config.yaml
n_layer: 8
n_experts: 256
moe_layers: [0, 1, 2, 3, 4, 5, 6, 7]
normalize_top_k: true
router_cosine_scale: 14.0
shared_expert_gate: true
init_std_router: 0.00753
lr_router: 0.000941
vocab_size: 8192
lr: 0.0053
train_tokens: 682300000
Below are experts of layer 4 (counted from 0) of a mixture-of-experts language model. Rows are named router (the router's row for the expert), gate (a neuron's input weights, with its number), up (a neuron's input weights, with its number) and show model dimensions 128-191. Each number is 128 + 24 x the weight over its row's rms, rounded and kept within 0 to 255. Numbers have three digits each.
Before each expert's rows: a language model's description of what the expert responds to. This comes from a sample of Wikipedia text that the model never trained on.

# expert 53
What it handles: Line breaks and ISBNs
router:113101139126175132106128131116110089076162138109148135140115142044114114134126115151125129145150119145140127159157093109132116137142141100143136170161095120146116120134123119112104140123106129
gate0:095118119078154136100139150116129129139140117133132124164116137108133159130151131105158109119120137138137172108157123110083113129131157080123127098152141127112116135083147079105178092131130165
up0:102097098176124132129096147144089142139096129109134138092196114145131114121147110093109113151120098117138078148149107179117098116135141157113099123112121149141137124118129153120133123144145126
gate1:130105125154164177140174151107128124140141090148165171124125142106115120158118112115069108070111134113097173112157107123095130133134154104106139147099195168084161114103113111106116119194139115
up1:166106112132118130084119123123095151148180121126100123166132133101149160122151111129141144116151112084092184126148114112122136152126109161130182162119161169143161121093155135075120123175085160
gate2:120162149129162112124143111111098123096123062125124101120102101172145117139141119108129143137142100108122131167109111102137138121138112100106137165136134101097144105126148109174130117124135165
up2:128151117129129084116150147102176152169091103122136131134147127076124144139124159155144150139152156152102116128132111093184120092132118115122116126135114134114127081117117130132110070096131112
gate3:104159103119144090135147137127147129128117108087089137085125132105153128145160120110111101123131170117117134174145107111104117141119102097168108136127116117154154122110085164134129139122160105
up3:125121162133108133170122136139102197110127135156117109131104117119159135126114114132170164153097129127148127124130143143113110144124154149119171126171126115097138155126128110102091147122093124
gate4:118133111152086130118142114067118156156144165117089101157144163112111105115116172133116141129169106147146163102168138076152147162139096114141118122138120164158140158160125093136134111126140135
up4:131119099083161140107124107100105130148114153089148143092112109133139096130145145126130118095094106117123122097115105128131157157124091115154081162130088148145118166114139131147111147112124111
gate5:119128149136129181107109105064118097138124129121147143135129126097133103084107110126127128123162105139132173147151140129115107156115127100151151146125121112146154144123110154070124145096123135
up5:087129205121184142102120134136124155135148168123133152143152128096122144139151109134098130144119131157086104096159117106104151123137145143129102111119156129127115101146143122158163117154098089
gate6:133155161114101109135119107132120118154136076165129114139096113157111138105106076137099140130108113148142102126124134132099175137169121164138125161155111136089119146168146087130159107154137142
up6:096146137121144117100117115144152099139126096132133081146126165067148143128081115143150123093121093112139112134157102152113138113115160141081104070168132112118101160126121108141155113137113120
gate7:123115095154123127130109152106126083111127184162138099109136133068092103141130137154138151140166133128134178122136143139148118127087111144120126149113101132136146122119141149116105148104129121
up7:100092116113111141141153111138117079163198142125146163108162140080124130093124135119124134121120142122135151123112112128155124095114158125146120131144101128124065106132132095100123145141085147
gate8:124116137127149143160094157119173120116104156094158155172148136127087136091147103103106167109107150130123146132150103129160135170132164122121169132101104134122120099134095143097138128138163174
up8:112124105132103129129129118180112115130107112111094123160121121159128138196140185096143151105157116131061142108170120094108140146086117110140120050131160086120144162125154129117151152077125137
gate9:152124129160147144126141120157140110100073116149102187149144125153132106128119091140114134110119141131144098150117123111106158111147206098139129156123104116152150105148167141156088092156115122
up9:183099116121144163122163153150145135116118108159150144093124125133156102123157102130130140104106182141146147167103111153109122113120119115103146144138144115139156181144112131151089140138125106
gate10:147078157129156096111155127094122090170125106145106114164136128103154147091143139095145124144125131099135142153172109158137150132102142117150132103147129122144130165125095121113119136118102139
up10:094203114096111169141138146126129148099110151131129141101116145130127118168122109116090148151141138124111136111114102133114140110124111114085127151119110109106090151152140101145165083110173111
gate11:109114131126136130086087121132138162117133136136126122102138129122132120142140118155137085119138121155148125165145174097131105135134128133184128174151096157164103148158127135152142146096128114
up11:094102140128135107124087152126165121110140145132121133115147136133168167117118125091131118083119134169117114140108104169132101101156140150130113094158144165141159128148081101135104140130146106
gate12:119123174126117118130127139112122161092130150136144152115095136130119096134121120147132118144157103173134104135145108085159061167103134097090111116134072122130133139160130163154148147112161119
up12:132140141151122152124107132081152078131115101132146126112140135161158139130102072144145123124124123137106136093132163160134129113145135131115124104080135142140102135083147129101123125178117110
gate13:085132141126121115137148155125108090123101124115168144128144130097144119137080132134161123117102112165110087136108102104167117213097167100136098113159127142129129127154109141114140130168109127
up13:099103170123161142172106125124166127173098122101070094134137107110088102133152158142131115159117122131159173118167103167088137117130118135124154111103171121112156136162088120166136163149121149
gate14:128140132175138113127156117162144154136151137128077127108118141106127148117144106112127137089160131166112127102146123154111149143141105125138116141118104188137110137113096134125158145154129091
up14:137107125150142084142135135120061142119148172109079109103167105087119122108162099126110162098159133186129112142138138112147120171153116102082104114095112123130114119123125136133144059123132128
gate15:104099124109126125130136149111083135102197094140117165137130100179104102132117118123105097086143104055116099136154070154118158143112130103149124138123122154114097116170141085120115131138134155
up15:116102139116119095149135138130094113115122113124129147157078121126092141163124135167140123148149171107096154147125066161089099102145149112116117142097126069143120143142118115161141127138095126
gate16:124110166139164105108080095131144137119132117131135074134099149114112136081139128131157099136113151129124131147123101130098133110178111131122090112163080111175133150122112113130093141123136178
up16:152109143085169152133106133117132073164095092116121117104136122143126117143107132135156123117134146082130122112156130122141144122109160111162102106090107175133153142150108150140117148150141128
gate17:120143136090113136132118096109140141120142107128124146076100129113103126083087100140155118121131162157120111163132149166126133102177121079135178138147140098101137109144139114130166153135138093
up17:150110097127137116111111125158132106089124108139148154098159155081131126145109127177118121105095152109118141167160151121146103114153115106181136155133120133118112137119132135119098103109103121
gate18:101123132092155154145125153103117109129139142145156125166100134147152117094118136101082088126139115149116150138167078148125184116114124129110142163136108133091160132149093145083135145084106126
up18:131155165114141115136147127127131158105137134150107161135144134143097108140140118154095142156100097105072097095136138116150152162124097149133090125137132134106130129096135117155139136170098089
gate19:088128141147110127120106163137121096126165108125123123134124106115108143117097126136125154132098144153135161128136118130141109097118143115132100136137114123123127124125104086149120126145156105
up19:144146155124109135144160123133119127130127132134138126167111130162123103142124147145112129123162151128158113122093093081115100153108123096155165103160089160132123148143138096106169129095081078
gate20:130118133086137114161171136140110171122178127116145161129123124105118136111154081195117133158138171134106112098122129105140120118130137105139132091115136124130092100159134126163154105136165147
up20:110135148152134157103129147118148101128131136145120079121153121107082124113123121145135132139103113116089102148127093126128134099118129088156140095175121168145102167147126139145104106142154131
gate21:140116125124090134112153148157109133164135114115116117156121090042110097162136145129135127130137113156122109079091081130139109081151164118174133089133122139136116151107127173104184133136121146
up21:084106134130107117128129111081113137142118123150166092139122069140118128130139103115160129194131112133148140109106119104118092118149122108068167160092147125163115110136134103110149112206136109
gate22:150087125104138112141150154086131124085162156101139140083118106082119060158098072150129129105149160170106108113082146129152165129102131121135188146131141124147097166131117180150131122106136123
up22:120120152122103165134125158138135165147139119108107105109106118137131179101119160144121134109123136124137145102103165124068104104130096125150107141155091143152164135157148122155106100075125092
gate23:124087162134133116144173166115064088116187131116112158110116153142110149156130114130133119152080162093119097156167125141086110129167132110130105113161143106141130152152105129123124130128106130
up23:131162136064101080125141110109110161136102138132111148093142097110130111136147071159148140134138111150133165146116153125134148135195118115127167122121139117112074142165099132160123146106144160
gate24:132067123104130158141127133134105150078197176115154154072140181106140100135109084144116098136064192150125108121123097139136055151153114154156121114147103125128156144156151131147137142104148138
up24:130133163143091115116138162123083128142151099151109106144097125124140123128104174204136150128182108144138142132149076161117155112098121140120172149154114135150091099109170141133140098108115128
gate25:113122139101140098132182109112129119138184133140097120112091148132088107186128163136117132124137135121149167131160125140144083082066122115140100142131132106138154136106117129155082160125141114
up25:126098104149165135127149139114107141145165144127157164129131141094127120145111114134082184109152149108113149119122175159139162052126088141141094167132126158136137101133114140093121074128105060
gate26:146150122124170084130096158142108106110133152117116107124135131136079141148130137162119093157079145096126141142134079073117094104129093152131178138084103116138135155123155104124135147189111124
up26:098112127104110145166154097104099187141103117140111133165140142118099121128121124159169133115124121164138150118134103108167158177135121137097121074172128115124148124170137088134125125113107147
gate27:116116181158075160150112180145095149121134159143106132113133136125130136139122085144141167178113137140088150128185134108166095114151141104143128116165125075153109116148103141123142141172132149
up27:116160091100110136123108129123137115189139141162103157122110167097137095122120132128096123153155152187144118089150146168095184127121113123120133148125152180096114147108142105142155104145148157
gate28:093161162129145136113113163097117137153170128162139140132159144117123126156087147121087122146170136095097105119087133151090131150128138065164158113142091122112085133161113146140125183121112126
up28:146157143193110154078155159118163117118126103125152166132076112115140140111135107125139117112129137116101142159180104128157130144144119131129099117110116082118147135071090128078109143078112081
gate29:121132131126148107143149122115149128109155159111156121158105141098132104077141168131131134118135140158139120116125079139110101161109167107089146096145080079136134124135133101142094114150102117
up29:161107087147132122105126127126123135159140146118130126121176151112107124132076113101126120112139138158158158144122144134091132129088134152143129163092098125103085132148102104146116139169136146
gate30:132151118158112119126141155102108121141119113132148132112114155114146135130125107134098178113140090151124149142138124082127129122129126107143103209135141092145140128137168111145178143115145124
up30:144103128135148119120124174142146138160104140122100122124154136121185131164113178163138121142136114091104103113121146104123109120151139150088136072131123143094139085119175143124142162137097131
gate31:126103126058093133148127125160126118124106141129140159127091124120131135089141151147154140130136151153083114164126092130113130140164158099110121092114123180101104107103117168095126126194098151
up31:123109114122173117132143107109154096110182116097122125117108123125095161115140090090082165149117092125130158125162156114114132140138153125119151153149133154129098158115160134129093093150150150

# expert 50
What it handles: Table row breaks, of
router:150114143141114128155125123119173138118182124089152108108094148135111120107154126114119095140163107143126109157121143135155109145130142101129139082123095131120124165112194123161122104165171108
gate0:136142169147128128126160132113135164163148108133117162114114082154123118118134153106084097137107109175111107158096130137106131125132109142157110121146135145128112127140133116127141139183130082
up0:127152112108129113108113155168144084161152122129088139109144130100148102131142151135150141141107140121128155140115120141089173143106086150101122136107091154123127174096092149104121113159129159
gate1:090104140137178115196137113163116130177143118114140138129135152137109107132105137117135085135111113113114134088108110161090120159154148123132123107153167117120152112126109121150118102104106136
up1:118114149163157172132116138161132130124131122127054133091149139144099103095130132139156182090155150091089085127165138136125113127166145131148140147129097173151113126103166111111138161136167119
gate2:156150132127084080104129103158147154140116133126111125093108146125145133139167140087144119143174152133115118133124094138137105161136137080115125118136113084141107129122113090111117147172109112
up2:109109130130135084119127130148077146112138133182107120135123110107162147117130142180120157113104100096106142132124144169091121129127116123108093115073129105122131089157104125171111151151136144
gate3:129145141139095131141147135162143132150132110109101124089104128102102121115115086120095147173132114146128078103135136109125126160137131147101124110133104179143123133141137153122159167132121138
up3:106096117150140144124145115127123081156114132179114125136144151111119152133113171104130144079143119134125097101136169132111097107126092164097134145118146141161087083121186137137133109122107146
gate4:105122155120108109153141126112170156151169161106158103141101119119148087121161118120171109119132141107092122184120082138122128174137128125140106062170117120111122156127123116174119103119161110
up4:118147141098137179111139147120113159176105119097130141142138107144141124112104161090145142173157117161118082122134065129132152090176152140129116111139123132143132128148134170112120131136107140
gate5:124076139147108119178113120110150126160122130147114130127096132137145107086114143149133148131129159130104082149112133147140139153109149117136138144105130091140145122096109085139133169148131124
up5:163093117146135140157143109154154137149146085147102148116115136112142143168109102170120131122141166143084122119109125151121118129115152127154134145151149145150120116152142130173110145125117088
gate6:129119147075165123145135138138110149092129112103090177159115128150136087130110108110132154092126119121140121136140131093125112147143143112108096149134150138100098162103142134097128114179147140
up6:132128158131158145131159134072131100110081098132125146124079106166109120165136157107076124098156104121142119104172110088124143120107118159147121157129128102145108166120166162094140127147117114
gate7:116154144117118128132125162125120104116144142138138112104181110137102126166136119132111140133098152102117122137131112162153117120124110143155115120129118150126133158123131172138092099152137156
up7:168071125077102141086144157101141134152139126109152143124108136113146144130140146143158129146153095121140112126168129108120142126145187095119127120164113110125160117104142116116103158088146104
gate8:097155132180112093078140161136144171139170119106119146136123171165139121140164135112120146089159050114096115116103161098141107137146106140119152095136135103123098155096116089149156126158134131
up8:109143107139111145131100116125108116153125138118151098111129123106100140152126142178120128070116154129132142121125124149129123108122128108134175118108097108140118168071145128131117117156102134
gate9:120128154121167111140159118107150129152115134103141113113068109140121126139149128124125066077086143112108113081128105143128094147167143120176177118133075156144146157121134092150107129155155117
up9:136116152176135130147129170155093128139109075155134138156176101160169121134146148155138169105130150116160117141127169106136133139165135125123137138131131143077149113114135090108139106116103088
gate10:159109156135159121161099143159131112124154159106120111165097092115149096103155131154128099120140102112091112113117112158126115124104120095144081157145130092131122173100145124134159116139139124
up10:135137115130131149141170134155109108151165128127143123116101131151166145106114122126080154161110143148126153146127138110129124074158126161141119112144116145104095124090143125127133143136128115
gate11:130103142140123122158104087095151117143161135074130119113125149150141101118161133111125130133140145095160130157115130108151114136124164136105147131142117109187121129104150151125102136132102102
up11:130116117088142130162098128113103097153089077125122127161123124130102109132161136098118139104083134084088090124075127110124151172135100133137155123130136105152137118060126115124136122143140103
gate12:152078169113120128097128118134150127092101119110124123114134108134115096066193094129120126124135137139096131145122113136107112098103120137140145123093127145113164185127117151149109131131133132
up12:117120110131124078099110144121132146108130128157114150108108104139211131138066150087143133121087117120199108167141096105172107140098109090143116122138140082145147082087119139121148098117106184
gate13:125099150162123123152195080131139134169123103136152134092120172086143091124130172114122088126126113135129137105134100100131135125140165125180099122097120118109129122102113140094071107141149091
up13:147111147090150138122108157133165129113146087163141150118139126168134133115125080129106136127137132140160108163134160073135090128168101091137153173138103147149104144101105092088145121104142106
gate14:143133163135158106116107143151150142176102141177113121127097139116161102142078120105085127107116141167115187178109091127148129158122173140148114080156116099136108113151142122111144161153104097
up14:136109108135153115128109143181166138120106173096122107075110135131111134089115111117116157072139083114142138145104106076155102138103165110133142126136164152127152097111111142110129148120161153
gate15:082139115083130110109126110154102141122107120130133108178129135126126103178108069100114125147161131139160141144136086101109141141103176142159121169131108136118111108186173129088149168145154133
up15:146135113159140146152115124120103135117134129110151124131092132146143089176119104122145122158167086113164121122164159141149116138141147099110117124153089135137104133085093118131152123096148154
gate16:154158149152094135176114092133184106162131128106104086157129124101155117132130130121078102127128117143152119113176117148112162146101123118093121143138153079120107100164150122146122152147179109
up16:127126105100133099133121143138116138092127108142129108114129131095099103110121113144137143088152155146136162110105102181155105091123125125153143155132129169138112104154140080101067121142109137
gate17:162128164112161170145138113128125130109168146077102141117096157156115176107133125115176153135122166121132146159147098097107111094131119104179121113110119111140100170154136120116150134145161122
up17:113131166154134074144159162142153073132135151113124146146101097123127068121145074132132127135143171100139176162102152137148122128094141134125102118164112114151164143139138164175101148126153127
gate18:154158128119141154098099119156085099143102124139144123086135141122117145094131108112176148141144139155072142139159123116137141151120096106132132076125115123124138130082166165135156143131128130
up18:118117130136116154123083102156111143138110091134114110114103149125143155116130102121133138209143120133110176112146136145177124139122081122080120135153143144124154137145126144114127137114140111
gate19:124097107107148103200115132116118119107129128121176158107088143121147122130147119119111137088119108159109109152124156130160158142161133126101120078155128126152153149182099161169119114174147151
up19:133138103139126184099092160138160132155166103128109117131161148105158131160104124147159117093122104177160152167045114116143155136109097108131123158115142157093117126118145129093121064136125141
gate20:114166167136111108127123140156144162131125127162114129114092146141123135168134162139106116129138113150152097128114089137145117120147167101121135106148172163097116120095161109133181138105149125
up20:109095140147147107124150156112109084132170137111134139139104164157095175130092127161100086165095149138094127180146131119166112127161173137153151144142129134150097089168114078122075142146136159
gate21:091102109152154130124114105108159162125154111155177132130079142104150123111114167124121104092140104144110120137118131134172115155135133122116113080081147101134124121108133136120160107119099120
up21:117099130149102128113123153103119129117145114153133088110097170077156132144135134161107186105105158103122139127094135133083115135146133124125128122108111101155128108142132133133171147148123147
gate22:106134120169128154146149134132115095138119154150127123161114139124125145137155179135135126117144146150133149132161078129128121157087123130139167113134164091137108126084142154115103195130110105
up22:142121154110078154143122110111108128120172121119150146124132126105134169147113110095133137142073128178138144106104119125116171137117107157139131125133125112159097154119138116110111126137161105
gate23:097129136117121135165135110115146095145169138145089116125108151140152129142116101122097113134141155091110118169117135125167147148139125131155114076128144112116123149175106117132113073182144117
up23:103109114100111142135092162116155135158090103112131116104097129112135149164114113111128123123114136131161081104096121105126111090124158123105087150116125118113097125129143077151118126080104079
gate24:134109145122114130094084122143098107133122143112113122125169079146126076118108115122138153136122127096142125132119163114167129150128146119071199116070192142118118143104167141140105140121156131
up24:105145107139115150157086136163145142133141121116124132173169160134119177138115102087148153143088128122138098116127113133112124182122094143147100150137141159103106114098121145175121122154149123
gate25:133121146099115151148139095112153115131152100105132134113136120099118108120100138149143138112171100101111130093106133150129131079127121120134159055175147121114130163094133125149087152090161115
up25:127137101116162121154126122114141100114177149093087119145114143135149189099172127152158180099099137119134128153169153124159145128097120128118121097131136120112094119140092144188105111149137111
gate26:117136160157111164177128161123141181149169140157136106102107114124159123121140133141129137125175119118126085160099114163140078113137124133153118151132119104145111155092151115143103144127172089
up26:148152105156180138080131146097137151109116129111114151163141138143111111135128153099141166095116098126143175115112096102121124157140143104094113129196110123110132179142122101080126126162120158
gate27:165120175101135121104093113109098139114094118138082166116094098134145111155152141100124127100145124087132157143128087149131131129112125102162130151135146110164178110119123154140116114133125115
up27:147150107117127145141177127152099142151114155135171125089128138109134118107132099137158151181070124106122143110148145145132150114096074138132153153118149137124144173174140115131153088116124092
gate28:080105161136131156123148128157122076118144101092127072108126130142093104140167090149162107105118140126131152116131128131131163110108127158146075102117116127147145170121131129116101127151125139
up28:123124118162144138140121137129119102146121174104096133106146134138089155100141076110138102080116116052131100202121119121123182145122122126116090153155150135141146119135110117100100105156106066
gate29:192132136129114119121116084109109160128126140122154114089129143135148098159133106121088108085140085134121154142136156141149139120136127107166175144141125125114162150085119129104135083152130140
up29:098116101103165147146104110136157135160136147105090143182107125144152152103152083145162159106125108150134118090121129136103098133112115145093092119124146149117070149098123106115111172105150131
gate30:153146117141182136164117133119127156080154158150101123121121095121125156144124111170086134137135147129135125138096125128162111144141112146103133112157161146083129145097120142195104096156106111
up30:141164149123120135132124125128128128162128108152117136116100108152135170140130147118133140081086159148109115123128169103128126121127111124118172095107090143124109109121127160146187124143099140
gate31:161142152057123126143100112100168124097142139102109066142138146100125158117158147084165094117103138159148124119136126137155098167132166134185143135128137134153115106123148122095142144101144130
up31:149167156109107151149143111162114149138149155075120171148159088151139139096152161144179102178160101097120147159131142104133120112128120161174167196123136158156121091128101116116104125099164087

# expert 13
What it handles: Mid-word syllables
router:098136150126096119142123138106143142076131113149127130123104170123100159142145118111113102119138130127117118207146102092138117138138135137154169118145139140126145171130151089131106106149172160
gate0:120150159121126123168163156108108133112133163162109114109128123095159148122142144141094116174080140112165118195115121098084082175112131118155101155115171116105109131145119109148145145163126182
up0:129131122090105120136114185108163127127132149129085134151110155105132061140134154100165130103104177129133125088118126102158140127099144127142141121122120188150085099086191136113119123107134131
gate1:094116113107104161144126100159099106135144116180130137160130120136083147123118141082071103123127102150118137143094119132111131154098092134155161137125102130088088140144139121144120145130137120
up1:119133143179147126192087109108102111102113137110155086091138125139128183087107137110167098153128117153160141157154154149136125136137152141138166127091138108135156143117131101130142141111104120
gate2:067126160131172195126106115143128143110088079100135150138113107158109131140151138144101108114105173124063129154091125149127097165117109146130159158125121106139130114140130131125101143113150159
up2:123134107132157146130105127120173111145123105128136117126133095129121129142078156176137100137148132141151121130115151115090163144134131128152100143145128133113097122106097139118111108097092120
gate3:124095104134110125102154111116105155158157104104133136141170180149088164128106130140144135114143100142140173119124105104114153111135110120121107120156139153139108122123101120166121088093110159
up3:091165129145081108100162125154168143122096126153083140125161117109150114127137135141102146128140090161114155178127123104100083130138132140161140135125150148119127110153135113118179105108152145
gate4:098098120140093087152133183104154129110115161160133144095103175134150122120183113110143093111102110094135087104114106137109079127137140174125181150132157140092135141091120102126141155121164152
up4:106156133153133122058138093133114099121155095157125120159092154130107177146117160135058158136169174140153116104139105106119161108145198103152124157136098141142125115126126116119119131158097118
gate5:107154103112143091149117136125150138134132139102135092151122152166121108095145114139113103142120108117150144175115118093119097123099142150136149150146153169126117098098130090097097122155136160
up5:152118146145151140124117097133108079146109160142104137108145107139115124089152097140206120089079097102153118131138193130095133116117121129146121127080130122128120108129136139141173122107123157
gate6:113192120066119154131113160129139114143155135129076136161115146080145076144123099104132076127178115146162154163108118143114155126137143128138141152103089117165163117083155121142100124137139157
up6:149119121102134127151123128183137127152146106106130095134149105134131114152102071102084140108130075139085141119128096139096135123133098083095108086156144108138131126129160133129104136087173149
gate7:176133145168084112131144111113081107085196149092146118155100121144117158137154118137134156163134157084113138130144101109118110127115135129125162122121098118131124075123124107136132108117122094
up7:128088138112143110134154128096072086131152129173152078094165092134135094138144162131163093139101177090117110113114100113072115121135113166130110099137113123144123174135123148155136118047129120
gate8:138143132134102132153131131155143124102137137129145073062145140097123098103128137128114108133149117195093141107138150099141162141136119072137130135115110129125162146173135073113151099135129121
up8:121138149162122122107079132142109106117151103136109132112115129079135127100155124113149172103203136110129175109181137135086144153116159127122093130129142116080140110140118153106117156143122138
gate9:153138156116140172137091101070144144087135152134118130135154146088092137167069059086125138150178117142138107149149125125118134080120111122159150118137143134110118115111146127102116157126146151
up9:130093120155117150129082159135138170105135163088149140156144155134093118131123162141128127137108181105121099115155122094162115132124105158111104113114168099104080102167131150146128113098193150
gate10:149115139134149105093143120115148146116144129133077127133151104119126125110168132156126120106108141178140107144096094137119113126131135130176114140168129105069115118136107113137087118121073136
up10:146123137159102123132075135177129116119121115149100162096111093161129120154109118163124081149127098105113115106141110151129119110089087147116119068134119107150133113153133128074105176163171119
gate11:077130152110092154137112104115117101159118095080123158126139141123072094104108141162129095160113131154171145144118130124137117138107072135085140136147136172147116090149161115119109083173178111
up11:129148099134138123171119079161124096186132142115130123105130113139099147086120120113122082163111122148116106113157148106133136105165131124123144195142107186131110111153106141159118130113139073
gate12:109153120130153087147162108119113157153132113166103141161141146138126150145110062145166089133137124122122104173089120118104139118124193087157134107167139110156147134099127148145091134147127213
up12:126175117110102089142102122108132141099110107130179113170131101175109140096115127160119132107101150130136123178095142085149114147137094132170183087093100143141105090127128091153124114115173131
gate13:107146171142118123116116108122102109103200134125101102077080159146092130142140107138103116087125130109114130166162115128132140111126171108139113113126107163147137144127148150116108199117150138
up13:115134125137126151172115139131123119124154122133171177143099119107121107156126129153138138171137150107175119129108157110122103129148088121159137122149118160101087100130124132083123112108162115
gate14:120130152111080167105134149170095143134158157195118123141121095178143140141139074147137139154117112103095132153128140155181136112095116124111128141182117154145128155144098127130102113128109147
up14:125110124114118122123162141133117112093131157153161113084111138152070113116130111134166109115150124114122136125139121132116169117092120150166160135099112192147155156142135197128134137125166102
gate15:103109116166122099126120174158140129122126130137113130153145110163116118121181103125110150150115144143110127157113109119122125109114163141127159133138140151163149159165110147072131145135149116
up15:176134111085119127157083157133122146096131125147132126118154135158099155145161116130157077061145109101121155125156134123096127108097100093128120094117117144163138135124086111110139147142149120
gate16:108147117109100099149109121126140129136127095142086107142099149114136132104129122105102127119124129096090134162184167119171085138156121128149155132100108136152119137141115129163102133116143096
up16:164091113111152101123145121109065142142085136133111151150130129133132094125146139163099082105119151118139123095135122125148141089119108164146171154117150154126069182097112136166160114118064139
gate17:106120126134088134097127148142116106118095154130113158128101110108149119135204120096101168133161117127109112108171125154123095102136108105163112134154138129154106136193151112091107157121136116
up17:152090117150117172172163133106154133126113160105105118089102130136147119124149134180132121113128129109143126171112124141093117135137129148125121142120144139156126151159158098119139127085135147
gate18:104114145130076101136133164187159123101177120113138146129123164152096114144153151153157137148081105122134091128131091135111144147136135121146119120121097112090174153107144098146132144141122109
up18:124149122174113136119108124114142131141165154088132093128133109164136111105087094139112128139119105097126111137169133117156137116090153110130111129127134121136095113124090162078129145168127133
gate19:113140136133084151083142118122153109112100133152127146148130149180105176142118164111131138150122099112077075168164101091154104150122094119151150137135167128116143148099154190119086105111151125
up19:122085156166108135142129144141137144140131130173139110100138097138120138132131136124108106089085130091113158146143078136115115114122109134120130149105121108101123157141152106100111119128143111
gate20:095139117115139134158143143089145156105131154124123118129101150136125143167171117147143156117135146129056103137135093103142123113101149171118105096155123150107134098177131118106110158101142119
up20:128135098141150108143109156159115140130142192152143096138108129136145114136137138144141114124131125098117124106088143119086131128139101183118113159136120130149141108095105160143134136105086126
gate21:108174144118087142161119155128133121093156143134124096112169136136124131147131136159122115067133111167129146129089144132100093120114114163103144084144113076124148125108137128130117124122079153
up21:125115114117127130158119152161161091162143107132121138166105133171178131121144101117117152141123123183108095105140114106109120130077164121126153150157099170173148130185120138100129148129182140
gate22:088159141092130151127177098104133140106107113122125137123125107149159127098143144128080117129160132117120134106105115130131103133166159129153169137189166115124102123126131080134110153179171152
up22:144121060103158108148087126180123097149128129115157141130117137128123141156122098156130111116077209126134139121128140148132131118114100127118111165109107081113134145116110138126110152128097081
gate23:165128129115162132148088128115119118145130151135083124121128203184165117119155116106107138133115130114091127088131130108151069122132135149117082134138141078080128151117135145121152094103167153
up23:128105116106125089139157139147172140133126149097160102083106117136147106123145135132109136114155135123140133097104181182144166127157142120143161117157092129143101131138081121095108142100074131
gate24:122154122117139157123076080088166139133125115102101124152134142150126094140106122145125131150109178116146140095122103113153145123126126167127107119156164168118133139115162134129154088132126160
up24:150118115090112108147147139121103098138134158162107120126120103092163132123131134166127143176119101170104186103144150115122117127130148115154112149134132172149135143111138113095100074107131124
gate25:155137124097133124119132155093117130106166141098131118153124126136103125098138114149109122137124082143119107166169113170145116149131123110164145089151122175135119152106137129138164135161143114
up25:118162126117144151129093130161104121109175067062135133106149121093127106132149171110112093113170112134119199113102096133138115145103169126134132135083106102104135125165095089137119162102101128
gate26:143129156092092161124113131120137093115140154106104122148126127149145149143121154117114128127117132140099137135133116171128132105121096136107148113087159070118113169083117171122119146163127148
up26:089149134138116150101154112116154159108140145136103093090109153156143176162103139111140146094148155096142135120138113157111168118149085130133149110092119111122105133108153140119113155144132130
gate27:162124149137137164143135115136097133143146132139106111139117110074104109159115147105107108138164129111152153171121159175163114140133122103085102090093129096106123112113170068112131090141195120
up27:155108119149130136149143174124148125143103123088133103155176140099156155106117141113090137146094127095076104102153136098144143090149112156171094128109155112149137113142162101113156093146110135
gate28:125133149105139147115139121144114091130120097129109130102122153152123121161139173154162103122124106127164137180127130154147162148108154116113118150168124136110139174128143114082147134120138148
up28:077167139065139107147104148106112148119129147148114142121066150072098118134127176129136150124089082113152119166132166109128131112128132100135135103131125117141119110160174146127118149134129125
gate29:124131150106087147111117145131178109109125117107111167123114131080139102123159130194129140116113149136175134126090148140148125135125124105178149105169150102090147131094133101128098126130173135
up29:140147115103139144113160121104135133152110109155161119109106113107125152127123112127121137083146092124133116098135145088154131169097118109163149126178138131114095109145151161123122108103111103
gate30:138098124126126108146123119095121115080128141120188119133090136141117140122092133141152092143157142121132105107130142118154120096093160095158098128115130127146184138137150118093139156155147142
up30:110128125148135109128087153151141145145114109115148078138159130183114160139129118131150120105171130109115148132161096175109101138165110134112136134160125116166129115103105118149095119100122178
gate31:164169138107127105111133130124128124085109141116107103107149126118124130147094145107121071148135073166094109125113125166140114134113125118187131103120138161172161116135125118107159111128170166
up31:150089152135152112104111152157135147090072105135140083091141105142086125131130116143126114143100122145156136186101085104107144132119141134147098079153128114119139100129125099142145082131138137